From a checkpoint of a small mixture-of-experts model trained on Wikipedia.
Experts: 32 clamped SwiGLU neurons an expert, 8 picks a token.
Below are experts of layer 8 (counted from 0) of a mixture-of-experts language model. Rows are named router (the router's row for the expert), gate (a neuron's input weights, with its number), up (a neuron's input weights, with its number) and show model dimensions 128-159. Each number is 500 + 50 x the weight over its row's rms, rounded and kept within 0 to 999. Numbers have three digits each.
Before each expert's rows: a language model's description of what the expert responds to; "mostly gets" lists some tokens that are sent to it at least half of the time. This comes from a sample of Wikipedia text that the model never trained on.

# expert 63
What it handles: Sentence boundaries
mostly gets: "\".", " This", "idae.", "ure.", "es.", " year."
router:435493437552582410409399538453476430437479607514430557505490482366535615540462458583473530461554
gate1:531572442476493488459443553499504569433453515500540511466521393504509580527366541566523558547510
up1:514517501475444482449445504608519520408438443465576444474630459476457585516413541539509525498467
gate2:438391515518436459365441554403549563527526637420447475452498410466450543537496485535497538442528
up2:424459447505402468380510550474565514600476622445533397457480444465464552517478477554461542462460
gate3:393446484530483588527437492543491488524526510470422407493477520512541516531539465468453479494540
up3:400435494593552502513516452502444451568491505519438426486441547427565558557508473535385499478484
gate4:552549411453529474440595432563469516484473486531501556461432591422539530539485515522543546497486
up4:515568393456476512489605468626504541471433447504517558460494620418524515549492537488535573452514
gate5:429466457539539469518465500489560521527428491555440563411451547452535507466467628575545542504559
up5:431451550517501506504457496457511484541530468509468605365424516502576470483412460467520530479546
gate6:474520448471450468528461520509545366473442485468486511487553548451482574438566516442493533532532
up6:482523429514506468494538485512491469488444457466456484511437510426502507456550518460476534480554
gate7:440571414560518522412420432336500400527546504466553517476399399480575587474553583484531542511521
up7:467544366529532462422463493390496445473594496473545533497473405474474572484536556477555537454492

# expert 22
What it handles: Capitalized name openings
mostly gets: " Arg", " Soc", " Scar", " Suz", "asm", " Chel"
router:505447519581499486476467512460419509431551541546409535494539431506541497533493447509566535500536
gate1:513519438476500515501571558527484494456392544559433480487514401497480382567579471541384526451612
up1:494459455559470528530521443530464540476487489568454444530582500515489538448573466516433560431578
gate2:466472470548471476414561459508334571588516512444431554492490451476474502486577558509533535541487
up2:503380476608499508537549563502519528433583509375408575510641383508467467505449469529527539501544
gate3:514471574492470464414509442436471563495533502498496457553461500492454462456432525522519456478428
up3:515465486517594503487469491494496418555512477548465494469430491599407519487545557445490525405479
gate4:583545515575542611494473495514547459449432638446503537406586489490534552557486543463454598563597
up4:528436507566524546440539482377414503408552470452588599458516483505515505430482487491526579464579
gate5:552412447403485550573482513589563545531544469480465470528511568488454479470449513472538473521523
up5:538528390435514450541510534545437514478555499458421509504470540480535534482518547467605553557492
gate6:486468488532491534509457557489428510434592416538488431470492465449539557465515423578591517567512
up6:441463515531578536520588592525421502500467441512562498445490464454526538532529469617521543567500
gate7:501546553474461493489500576526527446478512526553547437541404550602546600507497466541554538469400
up7:518525521419494605533521573491493415453467510567494433520364460566459523492515424556470547435444

# expert 25
What it handles: Section heading openers
mostly gets: "==See", "==P", "==C", "===C", "==R", "==M"
router:498527542501546448529554594412364492477487550529478483488460513420476609513504527547495505503586
gate0:520522605595507469517547520431528490441466439521430478512557529414468566519525577548498575451549
up0:520541604520476385554655517462393528503485425528512455568512512366498541502556498601503464437518
gate1:487473522541582449396515527449470483518402558594494520483505515502458487388449507409601529377588
up1:418553545448537397458526556477425596531471542664538498593422478423475570445552502366475409522461
gate2:431479525526464517585520457488379544392445399560576518528453508472487516483556404460501445475434
up2:389522481519473546533498495443428478515400552508500493486436450456412513529431518462515519443533
gate3:553602505422447597503519486539464512512553577547482446537384487461515502450463522585608537513425
up3:480503483465527563497474505509390568521520501484526491446463520444550489504468495634465450477506
gate4:536434487485613516565529618496604489545524511508518532479516546557562491572525541513483549494493
up4:452509470481505471457526476491402559458528527458509487532446546492545518540561522472557423462473
gate5:508519462532538491472604579448536494433462434557431593526459549487545530581433507530352539442536
up5:540441478574487412574566566347461518482385443463529506553493540439540573534500475476408525510574
gate6:471441474539423594516508555547495500518462563477510478528458490549459498433582442511536529531514
up6:417473543533397555463496536515462579522413564509492509533509535537513513492519452480521503574478

# expert 36
What it handles: Function words in data prose
mostly gets: ".4)", ".2)", ".5)", ".0)", ".3)", ".6)"
router:468505506582566529421473491481420560528506582569427509507525362449491510506519497517483490395550
gate1:488529539476472482552463478453445527569457583492497585498499451445459546471423577532555433468584
up1:458503507542511457476474482509427611508469521518442595466476428478489514448391485568546456489541
gate2:455421462554611414493562514545410512488504467501530450482382454489516535457466555509506514560478
up2:465535576555641481488522473426467445559476504503494440443484514469489476514507479479527458406503
gate3:502537478492498539549424450510598412431472429520551464507459496560593605450539502451584515488519
up3:371434497410598537496517553542418463511548491526429458437479479626611567507483487453541432453517
gate4:491542514532524471505487509443616488487575517470455552455411595435507636512587527532537544561520
up4:548540500570490386482521467486485511441512354567527486572436503467562510445535446487533541410479
gate5:486441580562517536455511482503510530510572475497432504454490540488498465520502481414440475481498
up5:571494391577474485459450423515539396487534455503527525537496387421518512520626530482460475477436
gate6:449461453548483542456464534582565474490466567413546485537509527558574495556466521535402459498514
up6:458502561561518512467501485528584434484468589434534583523565472495558472477489554578488464488541
gate7:520509608495479526508565530396507501456519506512454488445545350413559444577461544571506417457614
up7:526538576474508539509534542476473391398469438515507448443526368409527473571485630598439495510576

# expert 14
What it handles: Quotes, symbols, markup
mostly gets: " [", " “", " *", " '", "<", " $\\"
router:491503564553480433497513504433449440463435556573518542496557428520477549517520541537482531445480
gate0:490498591511544477476528538494492523545370483592425527500474484511435489472551586520524551482517
up0:530488548522506445532476470512456543536476433604476483530495458517420488392565580496520503475490
gate1:531516457540556413445557533500554472457489515533500499568482497409468617478556491505443481545486
up1:479418456573512481507462505563493479499301514548605533528488530467453580493461438489492559490491
gate2:491420572496503476525514498480431518421417489568537462536513426507564537529490521547481545490479
up2:537479563482440488523506522481496499423477504516491493560546408459576537564431550478526483494442
gate3:549562402471513467511458532436502413394428533606443536478520517525568586487595430462560407508487
up3:483469495468490490473467532471461418525476521565490535452561449548545540539549465480445461456536
gate4:580441520614493451494378474509408418431468442507465486500481464451478573648481477530511371532432
up4:601505614547489433492445626457468535496468540511481466531586430444501531558480523497517471537523
gate5:396476555501466526492511528511539434497491553543457543539569429507453581487457518480450469500524
up5:472539547481531574467444525470616446473515554512421461522532465546477552497419376447540463492555
gate6:538560502553512493499461569496495454533452487571414404435427474507466644530471559473482486462514
up6:542554487593494504515555535506553428423450505467516513476530504540450639541501571628445590578428

# expert 45
What it handles: Table cells, LaTeX
mostly gets: " \\", "\\", " ½", "frac", " ●", " A;"
router:555449490601416471487442521422439500472487477541482458512523518540399469505573509503454513485515
gate1:525508522539388532511479522496547513465485474589459506558486547463473579551546519447452462495464
up1:538438471513407467487497455478540414446524545550452433528476516458535558563535491404495463491472
gate2:497497491506543495485409416500605523468510465419501471479478454490470506532533467525400517400543
up2:458511468603564382441512460455531450463531422435506491392447448508474573582484512458457532436540
gate3:502535500566461496446500502423519575482516498553537520521564482429505461442524470481497483476474
up3:484479480448507539454433527551497554491432527587445467532586437573464424516506481566508485563431
gate4:472500474506488533553539550465519435547425534520460529455561558421507595506444651560410505439477
up4:523490462565462539501560449510449493536586483607569588501543478467410486491494516505481439553511
gate5:490470444502543503507484537472433470441486575546487470519496480502488449458493423540501543540527
up5:465517394504539507529457521447482519501475495513488424489483467533476466491431453526497523608522
gate6:460501664566471535505440488416526522406539446532527442482595563380566491500521433494404534483540
up6:504411507527460458535552491522463489400493532579458479517496560476480456559547500402479449633575
gate7:543536511453455460438391454361471422558523489514482485568470556452519541498453507476448489538625
up7:510446513510503539416487566491448531469577504482445602488508517583492446545592557490563399493506

# expert 6
What it handles: Infobox labels and coordinates
mostly gets: "″N", "°N", " Born:", " Coordinates:", " Released:", " (aged"
router:437385456566543426539453494516417462529483562608481601474508483411480479503565517526456526475480
gate1:447583469540475490462604441505511469513431538515527502548426501501527410539503506495573440480560
up1:403468544569487486478504463436551423542436377558533477564483469490543513591534539476498421443510
gate2:447479622442446500415571511522419359488523477569588580527585497475549467473547518564533499567541
up2:549385533475429482465477518488463498465530524494552579550600475507516447494522460539512488537507
gate3:469562464495565477444488424482473419489494503530478493463471514497483414485494428471511473525513
up3:487569441511575547530458521585512418488469485542546548513477517594574494526512392565481502524474
gate4:579486426472541464456434487433477438511547478516492501478542535470506552447497585454432500407548
up4:473524500580497508481466479426534429443424572563434511488463529506471499498590561498424521468472
gate5:411475525488521422567518492591527465480604492558570474492514460481516578544498493512440575427442
up5:482447460478461470482519535569487498484660449508566567444508522446501586507482539509441598417548
gate6:472598497588488473584473464553415483497584527480515506417503474584516518557536569432520482435507
up6:512479579449438451561503561500439460490457364359457504402526492552550483479628489486479553492502
gate7:520385407498525520506520474544482526581480541521594434471596410515580478525511558553486543467451
up7:489454434525514548476502503542501491624507571526522462493504398462525456527506561559500540488481

# expert 9
What it handles: Foreign-language text
mostly gets: "ο", "の", "ι", "ν", "α", "τ"
router:524503471545471427542529539437483418490535517508533524472433427495430576450545501556471621426532
gate0:537521516445495503451447522482492418507519507494440545476462542454340448498384541332501489493525
up0:598505522544569457458531537483523428472490473550406576476530539404403470454517499386451522531439
gate1:525526535445469619520527461484548428380535408453441467552447476493425441485499536524545538387531
up1:521537463373484603441493496431595513431582440470490529472533486531495643541507502526496640457504
gate2:524540534405532498456452415539548548518493517521449512663512580548481417477543446538489544488513
up2:588427503462540465480539482512532465553439459565479510499417459615469492459535508535458522451499
gate3:511388459536426541501482525528522466523454484437583537532402513493487514476544467601531532479547
up3:469442472412456560507509489494550468489462460490578557464547454472524486517611492495541548531477
gate4:510567504544492465499440518494592435500577518499479467546534443512415569422504521475470485511544
up4:469464496560454490487450521455539406428493448480472442583569468521480509511555551478479495462563
gate5:567609531516491551487552536514421426589492503475520544344483409436497484517419548456555442496495
up5:498525465574492561472568470528430419435465531459510472515471403518509538505487595407533484433486
gate6:473535526546547504519626565406479511446408505569524573477479498551490544558538422539498494564528
up6:580517491535534429514510562503491493545449527467563641502497467507483574523479467505516603540599

# expert 61
What it handles: Given names in credits
mostly gets: " Chris", " Steve", " Manuel", " Pierre", " Gary", " Jonathan"
router:464462435500506483495514507445401471425556587572491516456470458465500518514595530493509483432574
gate0:573494450493606467498475543439443352491433591533533511533441510559454521581552504438509514508553
up0:518559482549492510426433487463426406536541560413513469511399444568400527578566522434524521604615
gate1:499496441510568522501509570579468434434328365531473439513512471499470536602500436518450561515496
up1:483447402467527434474547577472523457469437425577440498483487478507493537613501521474580530554573
gate2:491489469546522546475463540510459485481464484485558429463521511440486492451507441465515486463489
up2:481556439539491590474522578531435588466482566457454440494624444505415534558488492439569413431484
gate3:560497483558553501506426528525501504557445470518410471452478463516497508496509444487539570481468
up3:526495516543437537489485482443461436463480504457450504506599427520473506486505469455531508444555
gate4:436456445453597473532511555542470447606535475551458585466530419456630412522491567530538431540482
up4:516459507489511508511470533590459417528555470578509495534506391450561436480527452584463452515495
gate5:530416450512578490502464411506444493331485474543494463459440402514446476484443520477516530477487
up5:545517546493555549476445474478475464446476511562459461490424483429466532566467463331457495494473
gate6:497543477489452555404507561475399455471438563545507518512417455433549551480558545410479502509499
up6:431499488532449520490558523494472504467523564578451498541347465486520481499559567495500448500552

# expert 12
What it handles: Name-final word pieces
mostly gets: "ensis", "ová", " Jr.", "ović", "ić", "rez"
router:501444462589475415518447470524491417431476566522428466485503453436510501544524475472557571447494
gate0:490471478485485506478509521532478430462570516494518561455489456381483515457475506324512506526512
up0:474472531498463483476454458565558485388558554425448581392493500440478485468437494389505472477533
gate1:537403458455509443520484460521489466573523533479472523467476476562493576522427493480446538479506
up1:504442455485486428442487403475409486460527605421419521528515542482532577532489468401517537439532
gate2:446552499508484428553539485587440543475496480594511554589515500464565471512511554402540463536524
up2:475470385506474442505549424573489516511395470553498518542518522515503570553499541417431499442426
gate3:553520471521485530523533550491453492546463481496481449540455507452455594481528584485543521559520
up3:504597454482455492558435516536527534406573541582465490489451595520521441418510520493564522460478
gate4:555493485582507382513507409497578462459507473456413446508546563436464570565505530531540554468403
up4:502491439558502393485503495503520502555481365497411491466470536426458494576443498494508523459467
gate5:633460388472543452442430565526639496545422449511496461488543496479415512488475443478460575497483
up5:505464514468475473499413505480473424458518473563424486479568452475495512536442473443488538552457
gate6:439486512596489478523446434512571459471472525499463562498587481523511469492421431508489528475430
up6:467534523561475400554482397547486504429463515590424442501512440533507405543486428565529576479488

# expert 26
What it handles: Function words, institutional nouns
mostly gets: " Committe", " Corp", " Limited", " facility", " Program", " device"
router:511519491504541444397518516471473447453539526520507465503411510463463571582544499538434578442573
gate0:455517514475459526465494597473415457490489482564530461546512475504464503459472437475492501508476
up0:471488517536495544447585571539483476602534530557430465493445428497493513483482539500493594583411
gate1:551459479487469416442431517498504392557492496542539521526500505416495481477483450430515489584633
up1:486447547457456548490496528541462466494673455451600503454529426585470511502468509430542525532592
gate2:397547477510408497495565488433499465488534560498508475500429599560492493496544566477531494453458
up2:451444530516496506470493534432522459526428459572562451525452452498546548521550482523477644434439
gate3:570549443511480498540470594589408497389420471471538509569544477433511556532492547622459525558487
up3:502565487485568543468463562475457461496453442432407487520502437542477544598586461474440649511505
gate4:528563389495446431422529439542480542407499442487534537605474536519511583623386474567522480510402
up4:540573417460475515476536472483465504543560345521446491566516502492458548590497541503428584516452
gate5:513478460552562544445500492528492499520521536518528511510498426510490541478447516558458604628480
up5:475571445485493598539411529568477480567497495544474461560485517438489465478410532464429413569493
gate6:604548439533407490442496543463540446497488559465527505500474541588449610576564479544466509481393
up6:512507528537551511444456507499403480495611599516451488398399609580516537473598524482466451472541

# expert 10
What it handles: Role and category nouns
mostly gets: " professor", " member", " officer", " woman", " politician", " deputy"
router:475524534490541547484551560538510443472492501541474549429443430507505534517586472536501622531545
gate1:421424505482540465523559427541523476589466487522507457483527580462542466570527531519489526448604
up1:423432467433583514487509512593520420511438532524603424505536503565562518534526531551541477537514
gate2:551539512476451493528420531490510476427493526516512493504509537529502390466421485556457429517570
up2:575557536589472522524467539468557448467487433520466480417502505570496565465577466590478544599507
gate3:465395443459492480460503506482502479604543457559558559496478529492446488449526457530554495543592
up3:474539485463422474507540505566484440517606576561492467414598560461508379507490456524516498510579
gate4:513418462540480484543498569439457533577558470522459478514448499498477553425488480460460427486535
up4:511459450663486441514454524458483539507494540446492504527491521476424508444512576489539462506539
gate5:506532540499449622487460407615540444506514534421503543495585479562446443517602467555558561495455
up5:500518612546430518469481564434492516531390566502498539517505476563463605481637600594498573545512
gate6:514505501431527474577541591500408571479513445516472546509476415498470517465593522479527499541558
up6:554455542539603416497477486495513554578483443531498520464528411508491499485577490514497513499427
gate7:616461529507548492526582551515448478482433501489557496467545509518518563467511487490539544493492
up7:567528546582491528504584573455432515501440524542503488399558495555542575533521436497525566475532

# expert 24
What it handles: Singular nouns after articles
mostly gets: " beetle", "ropod", " fighter", " woman", " device", " cargo"
router:527529450557542447527544596519497468419498541598477513480445441511472542577521472524501582478479
gate1:514422479490475504591564489482518471469427481505565526623536476501478504487438565540517474563592
up1:538533563515509455530560563431521476389553492535478549372417476583501604557531518531556538492465
gate2:465557537398593501563520602571398526533494413552428528495519439529484407489526503442456497556433
up2:495556532393578522554494558488465477463503478545471512443496380512541410468530483427479483474551
gate3:457456502528500369486491538411515464600535483563518538531487494429477419526469485494410486488481
up3:455472487545480542495509546589471460498539468510541477431499445528512435535452484374458526489495
gate4:520497469551447464522549466497503481448502516422424516552498568514529466532484461525519463504533
up4:468476379539502478573470428520535449490445517459453419574524463479529469552499424527380486462481
gate5:544471517542622480565531533518476513546527508427464474500439470407507462556449494463584508520529
up5:490518562599473534578518422545465551501529500453480526491450475453473419581436547519493527570508
gate6:526512520497485516440478595442556484461507511534420481394518511518489538455518438511560472617536
up6:508469491464461485517539516457523445431506502559435550495524373496465480500574470522488509475468
gate7:455448487530517514466554470514393526378497541506486583552480525436475455568505469532521544490526
up7:493454488481546534462541529476430541489603506455442525519508518538502511471503479518512570536528

# expert 18
What it handles: Pipe after team names
mostly gets: " Authority:", " (loan)", " (incumbent)", " Released:", " TKO", " Total:"
router:478417478519499486507442462496500438507497567531540585566519534364456542525522543454509535482516
gate1:481456462522470509547472550516544533547538567458451538427490568510504540551596541508513542475475
up1:456562524555474516511549523469602556556425557478482547480442464549473533507488564560466548433524
gate2:630422535582453503426485466482524518497547593471469484525508520429451520565528443449594466549478
up2:626475525497477485404520475467511438446566534466547524596469504544398550473547478440576474524460
gate3:513470482498522417527471467543523485502562560624487530586564453452418564538484422455467437590524
up3:478487527518530442552451543538559433592593532508387486514565464498433528563509518468526562581526
gate4:482530429502468540491420539543495389493496562483518486541429495396580470434471527533500482523496
up4:456586413447490557462395525496519447461462580522472541511392450411585516450407482494436513564513
gate5:555564505492477540363501528494514522459480456447545504548517514395399605534486456521399481444504
up5:514570482453409544403513481474487425527500604480533533584461544463372542508472456523434492400453
gate6:537467566503510516485479518416564363499548533462484579540542495446480503556526494550480478466453
up6:577391478464558449510405503424551409508459427494495562539499488423427487524523500519457501490462
gate7:500436448482478529492411453549532468490523517558509450548511555474508469484508549556548503389395
up7:548397468493527490487475477528559543491494541500537462495475503474475461476499529554544494435461

# expert 21
What it handles: Personal name starts
mostly gets: " McC", " Mc", " O'", " Pere", " Sak", " Abd"
router:500529465514508449560459504473414504349529544574459512499471471461497518487534566509607500465536
gate0:524497517491494422417546447477373460407614507570488530518491518464439506494592516506534467493491
up0:515505585487488447486566463543419508307507426528519473510436551472491473504460473528570470495541
gate1:442533410485504546522448497544430498480534543518522514427389549395557542382510543612564501507407
up1:605523450524531599449435450538432434538501553440501467428503523503581452447507477492495484484467
gate2:431449491492430487480510497498563471531454514489458506492663513486465581461477488519520469599479
up2:584430460450484490455487537534529506491439380546465461576583529471574475501485484499458428625509
gate3:495538512522506502513453474441532521424425476537427548520433543491438593519450545421513514394520
up3:481587461526467476529410492463511484528400414574488528572446510530393561453479481416501500487564
gate4:478457484491505449510459422492547517454405561562455510544434489562461481516513524533517543524499
up4:463523463488490545457494482486386410516557535578463507491364466488517489497455498497481570501515
gate5:461511420485493512561536544556626525529431426564492573552476549461555499477584533601542495568506
up5:495600507530452457525562488491467509469435536599551474509457513419520515408592592563522480515544
gate6:477440442543569495516483424538505403512457413530499532517447442466481467467489550574438483545464
up6:468493456512480551505491503497424425506518503492496484489401543470532474445420610513478432520547

# expert 7
What it handles: Verb stems before suffixes
mostly gets: " seem", " compris", " reduc", " introduc", " convin", " belong"
router:475454516491441500475449544520448498428521543455469552514423473474480604428575544496508633481501
gate1:440545489496504473467487496530466535446522436494582438536499462489479444443505571465457506533487
up1:404586512481407541479436561514488506528507464511599506539474519520461490547508620507448565486503
gate2:539464447396416471561486482655417448493429491483507536421463483478495477516561537525458501487469
up2:483371464438446559500459493494471531506537522516577420581457467540584629551516491452545534500433
gate3:464533484482556458446493550485341450492506498494531508472378447467557555481589466442523515475483
up3:511550527576548530529466525487507429570454530528497580504486506478491582409571554405498522480458
gate4:455367419637491452503515493490463456510495541542457541415583479447528475517525475456591491473638
up4:519527442547561483480491476573496529494516599447469495486509444530596510572566546526531578456520
gate5:525561526575603545495500532466565500579519499533410522524470492516500581472493485643514490531469
up5:562501559519564617499509577536444475455452503421558576501479560542513587446476442518454543413477
gate6:501511536424503432513473540450550389433438414477421457469531433476493476459501448500454410514506
up6:440449507428433540561475461401482544414539482523407462450500536478443495425490468414517508431525
gate7:454475491568535476405486468527469543458524402509359427591450533478581538565467498528485469447502
up7:377481427464490434454429408492428564517443504514353405503428586519501531489496555532510476467496

# expert 28
What it handles: Word-initial pieces
mostly gets: " Chel", " Hers", " Trin", "ithe", " Fut"
router:505545535554482500431499546484528468452545554539418576458497469494476502554467498585540632441567
gate1:477516501494486525499490550478498514469427498521512503508550443497493363522531354515431561540497
up1:436608562538534489487457605481508494434499506513478444442480495536506423488506374578511550476601
gate2:564501528494548579548541466446497475465488498457519553403449480583463483530477513539535520480430
up2:533583549565471466509401474520524492486431505520503524449463519520435432515487422570509540461466
gate3:488453528523561537528574472532598503668510544431497571525475469514500553472490513435536498487443
up3:511542514529448544488475416559562446528521496464434504479490479448466525499499456463490611552475
gate4:496542499527582490456426659468558527462519377525470470505496554441481592508586524510521529461497
up4:516529573442562568468453507415566492392620508521485520400503600409498554474592483522523516474468
gate5:488515502456486538429490539533538433484498514500435517521512520474550495612438576455562604483558
up5:535440545525480536559496506508534441404544498438468588561591525422478574573464486514534543481463
gate6:452479472477487532551538513575529481513499523427383533515558505561543474549461505602450620489495
up6:531460447473467429496571491489518548500553501541504435482470484560570505510493523451493460485419
gate7:506576490553537600515488566559443462471517527545539552417497480550507507541603543625463589448514
up7:460557542569533489450433551530504478479446479511491565445498508543490604516560539680575593478544

# expert 46
What it handles: Line breaks after headings
mostly gets: "==History==", "==Career==", "==Biography==", "==Background==", " career==", " =="
router:472425451540474456429448596427438446464488492558515500536474452376497577563459498502490578526487
gate1:566500612419524498494468535444414459460511534447544495566489543455441520490557553450546607487538
up1:498508570440502605445469541487412462490525547497503475521522554454497587500502501475527550502499
gate2:492447444485510424512429584517503435440376450529462508414590480449542520511549552417444576428466
up2:477353504457474397427429594481510463481407539541473520465515441449475483532497510434429593533513
gate3:412397517497524540535531478514503558419501474414464482463546509575388433461426496519498582589532
up3:416477444537453525490532449442563518478418473547524492541482498536384511501518493559509576578542
gate4:468526446472530513502413512364502449562499550466483566491505440503511571589526520563537476423574
up4:482545460473488562522485571347433450513518512419484563485552438527611460549493520492537440445544
gate5:527406519574520499462508494470453549516474550523453538453498417528541512511455544475451534528473
up5:486455528479484498480459463509476552505475477619425488438487449573575475573510571492363513471431
gate6:467363466473513504401448539511507517496478616512516612496524501447522480477452514430473496537568
up6:432406458464511541355404603478534552527552586548510587441517516402496430498459515474483560543557
gate7:485498533450505491520553555485545516488479500422447483514502559577513492481516540578509493576490
up7:472380408477568426386462388523453515545473492442490587528458496497544574512427496533543535505484

# expert 17
What it handles: Prepositions after nouns
mostly gets: " v.", " von", " (featuring", " de", " (to", " vs."
router:517527542497468477481562515494483498544484563604477561421504429497500504414501437483465529458620
gate1:556493475423562501450494506495566421482352444478496491476473478513490474504516397440400553467548
up1:613555514472575398459484561451574502449460460450502507504455435532489453491491453472579521443503
gate2:456561590549517490540446522474506510459592552459476475541530476483449469553478540580548560508559
up2:503558573525567511514613508447495535498564575549441472491516418439464550532427542535411497511535
gate3:500494517471471443407574585473488572509567504491528469509581474466433532503520515464536574475474
up3:483507508483516469544545563510400568608581416472521491469574459503457425544510464459486550452539
gate4:507535525517474502563490363420494504535508607555477526487521448523477516538533473456490534378559
up4:432573534465466645519539441461488569574586486479466532393484471521512511513554478449442515446563
gate5:457489481533529482407544454520498505553564553487549630408480479479491557520506482546494503579504
up5:545478561460499504512522451496503438487461489514455422409513407453509542507410507456436487495476
gate6:557489452559479439475412445499483547524579508501517467495434457463415525456541497450471513507491
up6:629479557480474483477468444459412457546480542532506571525490551437388522367550542500412482514554
gate7:484401489522567535511534467572527524509386428553494508471511483523561458445468449428521483377555
up7:532415537489507529549483544519567599507510446428496573534539512545475492469512484456523455400568

# expert 58
What it handles: Infobox labels and function words
mostly gets: " name:", " Family:", " Country:", " Website:", " Genus:", "="
router:437548539525525425395533495418438478516463558597411556407482454432488518441486519589522557491530
gate1:501475490477555526524468536543579419528515486485456471491476424467477556571499579593514438429525
up1:438528483526598564515466638519496496562478533548514632461476518481480508470529521543471451554556
gate2:474493512529577484502481427460459463481523526497548479430539470420455447567493630440555464477554
up2:494448524549572473466447517468489478520469546484544514446581475464529485521412585534570498477634
gate3:529442532509491464480529554457524507546516527528471580498538529498530611459520468486453500573493
up3:508528527451457511437548543473475522574497595543491598495520564480500492450511411499511447575512
gate4:464522580419550421478493531526499497556444489551473494528439513530445516501495524481615537540468
up4:490528636471470501425497538561502519520526461601451457478479528498431490506490520526557532497479
gate5:492471538543393472489582473499489525487475514531523462490520470501493570412501458529572442479517
up5:466472522567410435462522415453575524445478464494557400460498479556477572474521516491595450428531
gate6:432559527546519442420557481490431526556391515510478554442434586549492482436487565522507641487459
up6:457459520518460471486542562513531585597429492557507557459486588526509493429493537535507601498494
gate7:421432471497544545455542507417565536501452570523520498441557520477518506507474407509453482471490
up7:513460585492490475464496481473501502485402533501437463478502488530505501552460436469569519494496

# expert 52
What it handles: Paragraph-final periods, heading closers
mostly gets: "\".", " ===", "es.", "y.", "ers.", "ia."
router:461530464531555417431452499482514472478534502519398546515490464451479589475507540517473496448558
gate1:407478446541416417460647482470511492506437412485498602515459515532491480502454482483504530412490
up1:449459461590445438481593504466523455523444517530496635559474518506469548446447452528497507456511
gate2:483573494470570411569512466526465482528546589457453471429554493472517496507489498475502435475408
up2:508568531492529482485538485571476473572485603537362383457557463557563508540443543443464478460489
gate3:451541492557595450490418432556546485452488466605482534448477463460464394508503512498494499442508
up3:580506551555572493473467451523494499436558471560489488448491368560501394623408524480588445510487
gate4:517457509559549499577468473442515506409475464578483500504518461628536505511526476530537508460512
up4:505422503537494407575474504414538490396479491542513467549502500592508492497503497539509484499444
gate5:539471515491582451497523442504508519536477518502465518479407501504491460494487469471512444585469
up5:514419549519535499434532504529502471518449514503442510488466532472522564489594469648453454552508
gate6:522564462495477468496483454508586446500464457514458539424484513444513519471518511463465431299568
up6:543479448498422488519438492544518468525477519540385563469480486495455629482527506498515459410562
gate7:499525449427479487451477442460481479477487524482407484436520537536502569529466511426483473510437
up7:516547461452420542493552423476462495485503490433493497381463459490502515481531598461496470451462